{"experts_per_token": 4, "d_shared_expert": 64, "moe_layers": [0, 1, 2, 3, 4, 5, 6, 7, 8, 9, 10, 11, 12, 13, 14, 15, 16], "routed_scale": 2.5, "lr_router": 0.000908, "parallel_block": false, "init_std_qkv": 0.0348, "init_std_down": 0.0, "lr": 0.00245, "lr_head": 0.00494, "decay_shape": "sqrt", "final_lr_fraction": 0.05, "steps": 4786}
Below are experts of layer 7 (counted from 0) of a mixture-of-experts language model. Rows are named router (the router's row for the expert) and show model dimensions 0-159. Each number is 50 + 12 x the weight over its row's rms, rounded and kept within 0 to 99.
After each expert's rows: "gets" lists some tokens that make up at least twice as much of what it gets as of all text. This comes from a sample of Wikipedia text that the model never trained on. Tokens count by the router's weight.

# expert 45
router:40 79 70 67 62 32 37 37 55 61 67 58 42 54 48 52 22 48 48 43 44 43 60 42 40 53 52 60 41 42 60 36 45 37 48 49 60 55 53 53 59 45 46 61 69 35 45 59 38 74 39 46 64 63 45 43 63 65 53 54 68 46 47 41 59 47 62 49 42 45 74 65 51 67 49 46 64 56 46 62 44 46 64 60 36 47 42 36 70 44 69 29 59 42 47 54 63 68 57 84 46 43 61 50 51 44 64 65 36 47 58 61 49 41 38 60 29 67 50 53 42 43 54 40 46 60 55 76 37 67 34 49 54 54 39 65 38 53 46 39 22 48 59 54 50 53 44 39 71 46 44 36 54 63 77 57 39 65 39 64
gets: "on", "ar", "an", "ad", "z", "ton"

# expert 57
router:46 39 58 72 57 44 53 61 49 42 31 55 53 45 57 46 34 48 71 51 57 22 56 26 68 51 55 35 48 45 34 48 58 51 49 48 50 62 60 55 27 45 48 51 46 42 49 64 61 46 40 56 51 43 54 08 63 36 67 51 55 63 63 52 46 34 64 56 40 76 44 46 51 43 47 24 57 55 33 35 48 60 59 57 37 51 43 61 47 33 57 60 66 52 57 82 60 66 57 54 69 44 72 60 37 41 72 36 63 32 63 58 46 61 42 63 59 51 57 57 50 53 41 62 46 42 68 37 58 65 75 51 55 44 67 63 52 57 66 49 40 67 51 37 46 34 59 47 45 67 54 51 33 64 62 33 40 56 68 39
gets: " the", " a", "'s", " The", " his", " an"

# expert 8
router:46 74 68 73 44 61 53 59 35 48 50 67 54 23 49 40 36 52 51 44 34 17 73 36 51 39 43 61 34 38 49 65 60 57 43 50 46 51 65 63 66 42 61 51 59 31 62 42 46 60 30 53 61 70 68 35 39 32 53 50 45 35 50 52 59 63 44 43 39 53 42 62 46 48 52 64 47 67 59 76 41 59 52 52 26 46 44 43 63 62 44 49 48 43 74 67 61 59 43 63 48 60 61 64 71 57 49 43 44 54 56 75 65 45 42 45 45 62 50 53 74 37 58 44 41 47 44 64 37 51 44 51 45 73 47 43 52 43 69 30 37 35 62 56 53 45 52 60 55 33 51 51 28 61 53 50 32 68 74 62
gets: "-", " ", " at", " she", " She", " l"

# expert 6
router:53 49 63 59 44 46 42 49 46 63 58 74 52 47 40 49 30 58 34 35 47 35 44 39 43 45 46 72 35 61 42 65 42 42 38 54 73 46 90 57 53 46 48 61 58 40 45 61 58 61 54 37 59 62 50 48 39 43 51 72 60 61 43 35 51 48 59 40 54 57 57 45 56 72 58 67 66 56 48 79 51 63 52 58 36 62 34 33 55 55 38 32 77 61 56 58 64 56 51 54 64 60 47 63 48 42 69 47 56 42 49 60 55 52 50 43 38 60 34 57 51 39 35 39 24 39 48 69 43 58 49 58 50 62 56 48 62 46 61 36 26 53 66 47 70 51 42 52 57 59 62 52 26 63 76 69 58 55 50 72
gets: " B", " W", " D", " G", " K", " M"

# expert 7
router:44 44 81 58 46 36 23 35 51 54 56 63 58 36 40 56 33 54 57 51 70 36 44 39 47 38 55 75 16 45 66 45 47 46 52 46 51 51 51 52 70 36 57 58 61 17 66 52 82 40 54 54 57 57 69 43 46 30 56 52 54 61 43 72 59 58 60 58 29 52 44 65 66 52 47 41 59 48 46 61 47 46 66 50 53 56 36 33 45 32 54 55 56 59 65 52 66 46 56 63 51 64 52 62 47 58 61 38 54 50 43 50 53 56 44 45 58 64 55 58 51 43 53 49 62 52 46 62 42 52 44 51 41 51 48 60 40 71 46 35 26 59 48 43 65 40 60 48 60 47 69 30 33 64 65 59 32 63 52 49
gets: "2", "th", " first", "1", "o", "4"

# expert 47
router:58 32 58 40 60 41 47 63 20 43 55 49 66 41 42 58 51 54 80 56 38 32 59 39 39 50 61 37 37 46 45 32 64 47 23 30 45 50 53 38 50 57 41 35 42 42 49 47 50 70 42 44 67 61 49 45 37 47 37 49 49 38 63 62 65 71 41 57 60 56 52 69 33 45 47 32 48 64 41 49 35 36 69 62 32 67 54 53 57 64 52 78 42 51 43 49 47 55 54 79 73 46 40 34 56 63 58 63 52 53 56 57 45 36 52 60 35 37 36 50 57 41 34 62 42 70 51 47 79 68 37 50 42 52 34 55 64 49 33 31 44 38 59 54 38 36 77 37 40 50 55 45 53 57 63 52 41 35 57 59
gets: " |", ";", " =", "==", "===", " —;"

# expert 63
router:66 34 63 26 43 68 53 72 60 65 46 64 41 51 57 67 54 60 54 54 54 28 51 55 45 55 37 53 39 51 48 49 56 44 32 52 46 53 48 60 43 31 65 49 56 52 63 70 58 32 39 51 64 56 53 52 49 47 41 68 47 44 54 69 43 64 79 61 41 51 41 72 59 54 42 33 56 54 52 45 51 66 57 63 29 42 39 37 50 63 52 45 43 63 37 36 54 55 62 32 52 37 58 57 53 45 49 40 52 61 50 57 57 45 45 36 58 21 46 60 59 43 29 48 39 53 42 30 37 63 45 59 57 60 22 44 57 52 50 52 33 42 56 40 68 43 58 58 35 44 47 38 56 51 39 45 36 41 58 55
gets: ":", " and", " as", " in", " of", "="

# expert 37
router:31 39 55 65 44 29 51 43 63 64 87 66 35 59 33 49 51 45 37 35 46 44 56 35 45 47 47 36 44 25 53 36 47 53 29 49 51 46 81 49 59 17 60 44 53 27 64 69 50 62 33 41 40 73 47 34 68 49 59 64 44 53 67 36 62 55 62 32 65 68 30 61 36 63 64 57 59 68 64 64 61 50 55 67 42 45 30 42 59 60 44 45 59 36 61 54 73 72 39 48 52 45 59 74 46 60 43 44 64 35 48 48 36 54 60 51 41 44 37 60 41 36 43 45 65 41 48 73 51 64 50 71 44 69 40 50 36 48 45 59 38 47 48 48 54 60 52 44 50 49 50 44 38 44 69 54 51 56 45 57
gets: "2", "1", " ", "e", "el", "an"

# expert 42
router:35 52 63 53 59 15 46 54 34 53 45 60 25 42 40 52 46 60 52 65 42 47 49 34 47 56 70 36 34 41 42 48 43 57 26 53 54 56 65 64 54 44 29 54 64 46 53 59 42 43 49 56 56 68 67 43 61 56 48 68 32 52 62 53 43 54 42 56 34 58 61 35 35 51 61 51 68 65 73 65 37 61 57 48 38 49 32 40 41 41 45 40 51 57 53 51 74 61 49 72 59 47 49 38 44 61 53 44 59 65 51 57 62 55 36 63 39 74 58 65 61 54 41 43 32 57 30 57 34 55 42 55 36 59 44 46 52 73 60 34 51 45 48 55 50 50 48 49 69 25 73 32 21 66 68 76 40 38 79 55
gets: "i", "o", "a", "e", "u", ")"

# expert 0
router:57 76 72 71 36 42 50 32 45 43 37 51 64 44 44 46 52 58 59 59 60 45 39 57 52 52 59 39 49 50 45 37 60 53 27 41 45 44 67 56 43 24 67 64 51 51 56 85 65 59 49 43 57 49 51 20 74 58 70 46 45 52 45 61 29 24 65 52 48 62 38 51 47 65 34 37 54 58 30 51 58 61 55 52 41 58 49 52 53 42 41 67 47 55 76 68 66 52 64 55 52 37 42 47 29 38 54 51 61 33 54 47 55 73 42 62 51 21 50 56 55 53 49 30 56 59 61 30 54 66 79 45 27 51 55 69 55 48 40 49 41 69 62 48 32 56 52 53 35 57 65 74 51 54 66 50 35 42 61 55
gets: " the", "|", " a", " The", "The", " an"

# expert 44
router:70 48 52 68 67 39 38 37 51 45 62 57 49 46 30 59 29 63 63 50 56 17 36 28 41 44 59 49 58 35 37 39 67 45 32 63 70 53 61 52 45 71 57 62 77 35 61 57 48 74 46 45 63 44 43 51 57 40 56 65 53 64 45 67 57 67 52 27 45 66 73 65 31 51 60 51 45 72 48 75 54 41 69 63 49 62 21 49 60 52 53 64 47 63 70 68 56 63 27 60 52 62 54 40 51 48 68 51 52 56 57 53 59 26 43 43 50 53 39 57 65 36 72 36 49 50 49 60 42 56 51 48 40 35 47 53 43 43 55 42 40 50 42 42 56 55 56 52 64 39 59 31 50 64 60 57 47 46 50 65
gets: "s", "a", "es", "as", "i", "in"

# expert 21
router:63 62 40 47 45 60 47 59 32 43 71 37 63 61 54 47 42 51 68 33 55 44 64 64 45 51 52 46 61 49 41 60 45 42 64 67 70 58 67 65 46 32 70 48 42 56 64 39 30 55 44 36 67 41 59 37 44 63 71 76 61 41 63 59 62 46 79 42 48 29 69 52 60 60 64 44 49 60 43 69 60 84 54 51 39 58 48 48 70 16 67 49 48 59 47 43 65 50 40 56 66 44 54 50 47 57 80 55 59 51 45 46 52 40 31 49 44 49 45 63 52 34 41 35 48 39 66 40 62 43 63 55 55 37 28 65 52 51 35 43 42 51 41 42 68 52 60 38 59 46 52 33 11 63 52 52 35 56 56 50
gets: ".", ").", " .", "\".", ".\"", "'"

# expert 26
router:42 62 77 83 46 33 36 54 51 62 58 57 50 46 36 67 30 53 70 48 45 29 50 38 41 47 54 50 45 38 46 50 54 41 33 54 62 43 64 48 62 59 60 58 78 38 71 82 50 34 62 53 64 66 50 54 45 40 48 55 57 66 49 64 56 54 64 31 51 59 43 66 46 47 28 54 83 61 57 70 42 79 57 49 34 53 22 36 25 68 37 47 44 49 62 46 55 56 32 54 62 55 50 52 55 76 73 59 49 51 63 68 48 48 46 60 35 58 43 52 57 42 53 30 40 37 54 71 51 54 51 66 30 46 48 75 57 44 63 53 42 52 72 55 59 62 39 55 63 33 60 33 37 72 61 48 65 53 61 52
gets: "ly", "ic", "al", "er", " 0", "ro"

# expert 51
router:45 33 77 41 52 63 41 58 42 53 41 52 50 48 39 55 29 44 50 54 46 40 44 46 42 37 48 58 40 35 52 59 49 38 38 45 44 47 67 63 57 52 54 75 66 41 76 50 57 49 45 52 46 60 66 38 46 38 48 59 38 53 72 43 57 41 47 54 43 52 54 51 41 72 50 63 62 59 57 61 59 70 70 63 26 31 47 49 59 45 44 66 69 54 58 63 57 71 32 54 39 75 35 62 48 51 46 50 54 51 54 46 59 49 51 50 47 75 43 61 43 40 54 35 49 40 55 57 54 49 53 58 38 60 44 37 55 49 90 43 36 45 56 67 74 67 57 69 72 52 62 14 38 42 63 46 63 41 52 68
gets: " ", " C", "h", " H", "c", " T"

# expert 1
router:55 43 52 49 35 26 32 62 44 47 41 66 46 37 59 71 49 56 53 46 63 30 45 45 58 50 61 48 37 35 54 50 36 47 67 36 48 47 69 50 73 32 64 47 44 27 57 52 52 56 49 51 45 63 59 45 30 40 64 45 36 73 65 44 40 45 48 35 54 52 48 56 53 53 58 63 58 48 75 59 51 76 47 52 52 55 42 45 56 38 48 80 47 53 39 53 61 47 45 38 63 52 67 52 41 63 51 49 52 58 55 49 43 44 48 36 45 45 50 53 87 25 51 47 54 29 57 57 52 62 59 52 67 47 64 51 53 68 74 36 56 54 67 40 71 32 67 39 38 37 19 51 31 63 44 37 51 54 49 57
gets: " 1", " 0", " 2", " 3", " ", " 4"

# expert 50
router:52 61 51 65 54 65 54 50 47 49 56 66 64 30 25 55 48 57 49 41 38 18 53 41 45 53 42 58 38 42 56 66 65 49 31 44 64 53 48 44 29 54 50 55 47 51 37 55 48 39 36 40 66 54 50 45 23 40 56 23 62 51 77 60 46 38 60 27 38 57 63 76 43 45 34 53 42 54 70 80 45 37 68 56 39 60 44 33 60 39 50 53 47 42 51 43 59 65 47 54 46 57 58 58 41 58 72 38 52 54 43 43 64 44 45 70 62 48 46 54 51 22 45 50 51 55 52 52 62 52 36 47 37 46 58 62 53 45 67 58 30 53 73 54 70 49 35 68 76 44 63 41 47 50 57 57 63 50 53 44
gets: "-", "–", " ", "b", " J", "g"

# expert 33
router:50 63 45 68 41 57 41 41 42 53 52 70 39 62 30 60 39 43 59 42 44 54 59 43 70 48 57 44 59 45 34 65 69 55 33 26 37 43 39 67 64 54 58 46 35 56 48 54 50 51 33 42 53 50 56 52 65 46 50 55 53 58 40 58 52 55 69 60 41 53 16 56 35 66 43 65 59 48 55 51 66 34 67 61 52 46 37 49 52 29 63 58 48 47 51 56 73 45 54 47 56 35 61 52 31 58 50 24 58 44 47 60 45 37 44 37 43 56 49 52 85 65 59 21 44 51 42 08 47 66 55 40 62 48 60 47 41 60 54 58 55 05 53 47 68 42 64 51 52 35 25 59 52 48 51 42 29 56 55 52
gets: "\n", ";", ".", ");", "\n ", " ;"

# expert 25
router:50 64 71 68 49 38 39 33 39 50 39 55 59 34 49 49 36 49 69 40 82 57 53 30 51 57 66 41 50 31 44 43 59 42 50 34 52 60 45 58 41 47 50 75 67 39 61 49 49 28 41 41 42 53 57 40 51 51 80 63 54 55 84 58 41 34 53 69 57 70 45 74 56 84 62 30 47 48 37 44 41 59 51 63 46 63 40 43 44 50 56 73 40 41 22 56 53 47 47 40 51 64 48 44 49 38 53 23 75 69 59 57 40 47 41 52 45 50 61 51 47 34 41 59 50 47 81 55 62 64 66 66 47 48 66 66 49 60 65 37 40 29 57 69 48 30 44 50 46 49 61 36 54 56 59 51 33 29 65 44
gets: " the", "'s", " other", " a", " an", " new"

# expert 36
router:77 48 45 57 52 72 46 44 37 41 63 50 52 57 43 62 46 60 29 52 40 48 48 60 52 46 51 49 47 45 44 59 48 42 35 41 30 45 53 43 82 40 61 58 57 50 52 49 43 31 36 43 80 66 67 58 48 52 47 66 57 44 69 44 52 54 52 61 67 44 34 69 49 53 32 37 63 48 51 40 56 37 63 54 45 57 57 49 53 65 41 42 42 49 59 63 53 51 48 51 57 34 62 51 31 39 39 59 41 40 52 69 41 40 31 46 58 69 54 60 50 56 53 33 42 62 41 27 25 59 57 57 61 41 39 66 23 44 52 52 53 26 50 37 52 48 50 62 63 28 40 36 44 50 47 53 25 22 57 51
gets: ",", ")", ".", "),", "\"", "\","

# expert 41
router:42 48 73 43 50 53 38 41 41 49 37 50 59 35 45 56 36 56 52 61 58 54 66 49 41 76 57 60 25 30 50 49 64 38 33 36 54 43 56 68 73 44 41 54 56 32 35 56 51 48 55 45 74 69 64 33 54 45 73 61 43 68 56 45 45 52 34 40 71 62 52 49 55 59 37 32 61 54 37 50 58 38 60 57 56 36 39 51 53 56 70 40 38 46 43 74 64 55 59 68 62 64 51 43 39 63 26 43 60 58 81 57 43 45 44 44 62 63 53 46 68 45 39 56 46 44 39 52 35 47 65 42 33 39 47 48 65 60 27 17 31 37 47 58 42 40 52 45 43 41 58 56 48 47 66 50 29 37 51 67
gets: " |", "|", "\"", ":", " County", "ia"

# expert 46
router:62 67 64 71 53 45 39 64 42 53 44 69 49 35 60 45 33 51 47 45 43 23 61 34 35 60 55 65 38 46 59 40 45 40 39 37 59 27 65 60 54 42 56 51 63 41 37 60 67 59 30 35 50 64 64 48 48 65 59 71 49 58 50 65 54 37 43 56 39 48 53 45 38 60 48 42 71 56 61 62 60 55 61 51 26 63 50 48 60 52 50 77 44 60 67 50 68 39 31 53 41 52 40 76 44 56 56 44 49 51 48 45 47 57 23 46 39 78 62 52 77 34 31 51 54 47 45 58 55 54 52 60 50 57 44 59 51 51 51 47 26 62 42 47 57 35 58 48 62 34 55 48 34 41 45 38 48 42 57 78
gets: "ed", " of", " known", "ing", "or", "is"

# expert 14
router:64 54 44 49 54 47 57 40 59 54 49 37 40 52 47 67 31 69 54 51 25 21 61 53 57 62 51 51 20 55 31 53 42 34 64 31 43 51 49 60 61 33 61 33 52 43 46 51 62 37 53 39 55 56 50 74 58 50 44 66 52 57 42 41 48 53 65 44 53 33 38 52 41 48 24 51 55 55 60 66 35 52 52 50 63 34 35 69 43 37 55 31 47 56 61 67 62 44 18 74 60 44 56 59 57 45 53 57 44 51 52 64 48 61 53 56 25 68 21 68 69 40 34 39 35 62 50 50 49 58 48 41 33 42 33 53 29 75 55 30 42 31 46 51 55 42 49 39 29 43 47 62 42 50 53 57 59 44 45 42
gets: " (", " \"", " $", "(", " ", " '"

# expert 56
router:54 41 52 54 41 72 45 47 43 48 49 49 50 51 50 47 51 60 39 63 63 51 51 44 41 36 64 48 15 45 27 60 52 56 60 25 60 42 61 76 34 51 63 78 37 54 54 81 88 25 48 51 64 69 80 41 45 52 53 54 54 48 44 57 52 60 72 65 63 43 49 80 58 45 44 35 54 59 69 50 57 50 55 65 38 44 41 39 62 56 59 55 56 54 38 38 59 57 52 58 60 68 47 57 57 52 42 30 48 67 59 64 41 54 44 58 32 23 42 52 51 21 39 41 55 26 43 30 29 49 39 56 52 53 58 75 62 59 55 43 42 41 59 55 52 43 60 63 43 41 40 69 60 49 60 44 42 36 64 53
gets: " in", " of", " to", " on", " with", " at"

# expert 29
router:35 42 72 54 46 14 28 68 51 58 50 56 46 54 46 41 43 49 43 43 52 48 42 24 44 35 49 48 53 34 47 61 51 44 46 40 50 35 65 38 23 60 48 67 72 38 43 65 69 63 34 32 61 53 68 42 27 38 41 69 52 58 65 51 50 48 44 69 61 60 54 65 43 66 33 51 56 62 44 45 19 46 41 52 43 47 64 43 75 55 54 43 33 52 72 38 65 63 43 55 54 47 58 61 39 69 71 35 62 70 35 48 51 33 41 39 53 54 55 55 57 16 47 39 40 57 57 58 40 72 32 62 46 54 43 69 36 41 47 54 44 13 54 60 48 57 52 52 66 59 53 50 46 74 64 41 47 50 60 69
gets: " and", " or", " but", " &", ";", ")"

# expert 17
router:55 64 64 57 54 43 54 25 34 52 53 50 36 47 56 51 40 56 60 49 50 53 66 52 47 48 63 51 19 42 46 57 64 42 50 27 43 46 72 38 47 50 32 71 53 34 62 61 53 40 37 36 35 74 51 49 67 47 45 79 55 53 57 36 46 45 41 33 34 51 56 68 47 34 52 69 49 52 49 67 46 56 57 33 48 58 39 44 45 43 40 77 50 61 48 55 60 56 51 45 57 56 54 66 44 54 62 50 37 37 36 65 45 55 52 60 46 74 38 58 52 25 48 49 40 62 56 71 68 49 54 73 35 68 49 34 59 45 52 47 24 27 57 47 82 51 39 68 41 32 56 24 39 62 55 57 37 50 47 47
gets: " (", " \"", " m", " S", "%", " s"

# expert 11
router:26 69 53 60 65 49 28 61 47 52 47 60 59 27 20 63 56 53 64 45 43 55 50 34 57 47 41 43 43 34 39 54 66 59 70 44 46 49 59 60 32 52 48 61 69 62 50 59 63 49 43 35 81 50 51 32 45 53 56 44 75 50 51 64 30 56 61 31 71 46 54 64 34 59 61 49 58 58 70 60 37 47 63 41 33 54 44 43 73 28 46 48 60 36 42 55 59 48 57 61 52 39 51 54 43 78 62 52 67 42 57 66 44 63 39 35 56 41 53 47 76 49 42 64 37 40 57 47 61 46 46 35 67 53 47 53 59 71 52 51 45 45 56 34 49 36 50 55 47 47 47 54 65 39 53 46 50 58 44 70
gets: "-", ":", ")", " /", " •", "°"

# expert 38
router:54 47 70 70 55 35 47 34 49 52 39 55 46 47 45 51 38 71 60 46 41 42 41 47 58 69 44 53 41 62 67 52 43 44 42 53 49 46 58 45 54 59 65 51 70 45 45 76 47 49 61 49 44 65 63 40 53 47 61 52 58 61 60 51 47 57 62 41 28 39 38 64 41 48 31 46 50 42 62 64 52 54 79 64 25 64 60 34 46 61 53 34 57 61 46 54 60 69 61 60 43 49 63 34 41 65 61 52 50 63 24 76 36 46 46 38 42 72 57 70 55 49 42 40 45 64 40 56 38 79 66 64 37 46 46 53 51 51 64 45 40 56 63 45 56 53 57 68 59 25 47 27 36 61 74 70 67 63 63 50
gets: ",", "°", " city", "′", " $", " The"

# expert 13
router:73 46 78 38 64 41 36 51 27 45 35 52 71 31 53 68 44 66 68 55 36 46 60 40 53 49 68 40 27 31 45 37 48 40 32 46 50 44 68 48 47 44 48 47 47 49 40 63 48 55 48 43 70 58 69 49 34 54 57 44 59 35 65 50 55 65 45 38 60 55 57 73 30 54 53 41 39 58 41 39 30 37 60 69 49 61 48 40 51 45 51 73 34 65 47 55 39 46 44 72 57 50 58 49 56 61 50 45 62 66 48 70 59 38 43 47 28 71 33 43 53 40 37 47 32 57 52 73 60 66 46 40 29 38 28 50 74 52 42 33 28 58 49 60 31 56 59 47 44 48 46 61 38 52 87 47 34 37 53 59
gets: " |", ";", ")", " –", " —;", "ed"

# expert 59
router:70 33 52 61 43 54 46 69 40 39 35 60 55 53 39 33 47 51 61 33 68 42 42 55 42 43 71 51 29 44 65 24 57 42 44 42 56 67 47 75 45 50 78 66 61 51 61 58 69 40 50 47 57 72 46 29 52 31 46 64 61 55 50 72 62 65 73 50 43 38 36 71 41 41 37 33 60 57 66 48 33 61 68 53 51 62 42 37 44 43 58 64 51 58 16 46 69 66 44 64 49 60 42 47 45 54 49 35 54 58 46 57 50 49 43 69 58 43 52 55 59 18 61 38 40 08 41 46 38 60 58 69 69 63 57 54 58 28 29 44 45 48 63 55 47 50 52 54 37 58 47 43 26 45 67 61 69 42 59 57
gets: " of", " in", " for", " to", " from", " on"

# expert 32
router:41 45 55 51 39 35 31 41 49 41 83 66 40 53 43 36 62 53 69 42 55 30 69 39 31 53 58 43 42 36 47 38 59 45 43 63 43 48 58 43 46 32 63 54 50 42 59 45 74 60 51 49 55 57 52 34 73 48 91 39 71 55 68 45 44 30 49 47 44 46 31 54 66 56 44 25 49 56 54 46 37 66 56 52 45 52 37 51 34 44 57 46 53 49 49 83 53 39 50 45 57 51 59 59 50 52 54 57 54 62 65 46 38 42 35 38 57 51 62 57 61 28 47 38 44 28 41 54 52 49 68 62 50 49 41 63 68 52 63 44 65 44 46 40 65 15 62 22 75 45 48 54 36 44 47 45 38 31 62 51
gets: "6", "5", "3", "7", "4", "9"

# expert 35
router:49 37 57 54 62 36 52 52 53 26 59 50 43 40 48 63 52 63 50 44 24 39 55 54 40 49 30 52 45 40 49 21 43 40 43 35 39 42 63 48 64 56 78 58 59 37 61 50 37 32 50 42 64 62 64 35 53 57 60 69 64 52 75 64 56 44 59 55 50 64 34 44 32 49 33 40 42 49 67 49 63 36 56 54 52 61 43 47 50 51 31 52 36 49 62 79 44 59 22 56 61 56 57 46 28 42 57 56 46 51 42 54 42 43 33 41 40 72 33 64 56 30 36 47 48 46 17 48 32 50 28 39 59 51 38 62 18 36 65 57 47 51 45 69 52 48 52 59 58 47 44 32 35 61 80 37 49 36 53 73
gets: ",", " is", "),", " are", " also", " was"

# expert 60
router:48 77 52 73 39 58 45 36 33 62 43 50 60 52 33 48 34 47 40 40 48 50 57 48 49 39 47 45 62 38 35 44 61 60 26 32 41 35 61 64 79 65 80 47 40 55 61 55 40 36 34 47 47 55 74 47 66 42 53 74 59 65 50 60 64 58 45 59 41 54 43 52 43 70 33 57 50 61 59 46 69 44 55 61 59 38 38 52 65 36 71 83 41 53 65 51 49 38 51 40 54 51 55 50 48 61 54 40 55 48 50 53 56 23 35 58 41 60 50 54 56 54 51 31 38 44 26 13 47 58 50 34 59 50 68 51 48 70 66 57 53 13 55 61 69 48 54 44 49 46 23 74 59 47 45 50 23 48 56 64
gets: "\n", ".", "\n ", ").", "==", "\"."

# expert 31
router:54 30 45 59 56 52 32 48 50 35 56 57 51 53 41 41 48 57 61 32 44 17 65 49 42 43 36 50 52 47 59 63 49 40 42 40 60 48 48 59 49 36 74 50 54 45 26 51 44 47 34 46 67 67 71 43 41 52 51 39 43 40 69 65 50 51 78 42 32 66 57 63 44 46 71 47 55 47 63 78 62 42 67 69 43 56 43 40 63 57 43 42 34 57 63 52 53 58 33 60 44 34 52 58 51 72 56 53 47 60 56 42 53 41 64 69 45 42 48 50 44 25 36 41 40 73 50 52 55 37 36 60 40 36 60 44 52 64 59 50 35 69 64 35 69 36 49 61 49 43 67 23 43 39 68 49 65 60 56 68
gets: "-", "–", "/", "|", "+", "f"

# expert 23
router:14 52 71 57 49 59 43 61 42 60 41 73 59 52 38 43 58 52 77 45 34 42 58 46 62 50 37 45 48 63 58 45 59 36 46 31 57 52 69 58 23 58 47 72 58 60 44 55 56 42 46 51 72 45 45 52 50 18 61 58 57 52 63 55 36 46 54 52 56 41 61 53 40 53 54 44 51 64 64 69 30 56 62 57 42 60 38 51 53 32 48 51 81 35 33 63 71 44 40 79 62 53 36 52 57 83 64 39 69 48 41 56 71 67 23 53 37 62 60 50 53 29 46 48 36 49 39 49 59 51 44 39 60 37 30 37 45 57 47 50 48 53 50 55 42 33 61 41 59 58 45 41 37 52 58 49 43 43 51 51
gets: "°", ".", ":", " =", "=", "==="

# expert 15
router:74 76 65 53 55 38 52 38 41 63 38 65 48 46 51 52 33 74 76 62 45 36 57 42 41 39 41 40 33 36 50 39 60 63 52 38 64 50 64 47 44 46 61 71 52 42 58 55 73 52 46 50 64 44 68 57 54 36 48 67 56 39 50 64 46 39 65 46 64 44 38 60 37 73 45 55 61 54 65 67 54 62 56 44 50 66 45 55 61 39 61 40 33 61 66 53 55 63 56 54 56 52 33 55 38 67 48 30 56 51 67 55 61 70 47 56 17 48 27 54 51 12 37 35 48 25 48 60 48 35 43 49 57 49 46 76 57 42 53 40 66 55 54 63 67 36 66 52 45 55 54 56 58 57 54 51 24 60 56 35
gets: " to", " by", " with", " that", " as", " In"

# expert 4
router:39 39 68 54 57 32 48 28 53 57 46 52 32 52 48 55 40 48 77 48 49 55 55 49 44 67 59 60 15 36 35 64 39 55 14 49 55 40 92 65 33 35 29 38 61 32 58 60 51 54 55 32 60 63 50 63 44 45 56 41 48 39 59 64 43 37 40 47 61 44 53 60 59 58 43 66 56 53 58 54 35 52 64 78 54 58 51 54 51 39 62 43 48 48 32 41 52 38 47 66 63 90 48 46 44 51 52 43 27 60 57 45 56 47 41 68 30 64 17 49 63 33 51 52 49 49 48 49 23 37 43 46 45 57 59 37 61 52 62 39 36 68 55 74 41 44 63 62 56 44 42 44 43 57 63 61 28 46 45 45
gets: " that", " which", ")", " it", " who", " he"

# expert 54
router:58 50 62 69 60 41 50 37 55 42 35 56 41 55 59 56 36 49 50 43 55 41 55 61 50 53 75 53 41 45 42 56 50 48 72 31 63 40 49 56 54 43 65 46 55 58 58 70 61 51 51 46 47 42 66 52 34 38 60 73 64 47 62 40 47 70 62 29 47 73 39 65 68 50 58 52 47 69 60 54 43 53 62 35 52 49 34 54 49 59 55 46 30 63 48 31 52 53 29 71 46 55 55 53 50 63 62 42 38 37 40 42 49 65 47 59 46 90 29 47 61 20 45 48 32 62 72 63 61 41 58 65 54 56 61 55 51 45 67 25 25 33 61 48 64 29 44 71 33 29 63 51 49 66 46 55 46 60 48 49
gets: " (", " \"", "–", "/", " —", "("

# expert 49
router:27 41 70 70 62 36 61 57 42 74 54 55 45 56 49 41 46 43 59 57 63 42 51 46 43 52 70 46 43 50 30 38 52 39 46 65 83 51 69 56 48 42 53 63 75 23 30 77 45 44 52 40 71 56 54 28 43 51 49 63 63 45 65 56 46 45 67 45 54 64 55 58 34 63 53 59 38 57 70 57 29 34 63 62 47 62 37 41 45 38 55 45 56 69 49 37 71 41 37 44 42 70 59 53 45 55 42 53 42 33 41 63 58 56 39 56 33 46 39 44 44 28 46 49 46 43 55 76 38 48 54 47 44 62 41 53 43 54 47 45 38 71 71 47 51 51 49 65 52 42 64 42 36 55 64 49 53 59 62 64
gets: "s", ".", "ing", " of", "ed", "'s"

# expert 19
router:50 35 58 73 27 34 54 62 26 54 41 69 56 40 52 59 53 60 67 55 45 24 63 60 48 50 45 59 38 34 42 48 41 51 63 59 57 51 67 42 59 20 64 54 57 39 49 42 46 45 35 45 46 69 47 40 46 58 67 47 42 71 72 51 51 32 59 29 37 48 63 60 52 67 61 52 51 31 60 52 45 66 58 36 41 67 41 38 44 52 55 64 52 48 46 63 59 68 52 56 68 59 50 24 50 48 49 60 51 56 62 56 47 48 23 41 32 52 51 51 71 19 54 44 61 31 46 46 68 59 69 61 61 38 59 50 45 63 82 45 58 31 66 77 54 40 56 46 64 35 44 53 42 50 51 48 44 42 43 48
gets: " ", " 0", " 1", " 2", " 3", " 4"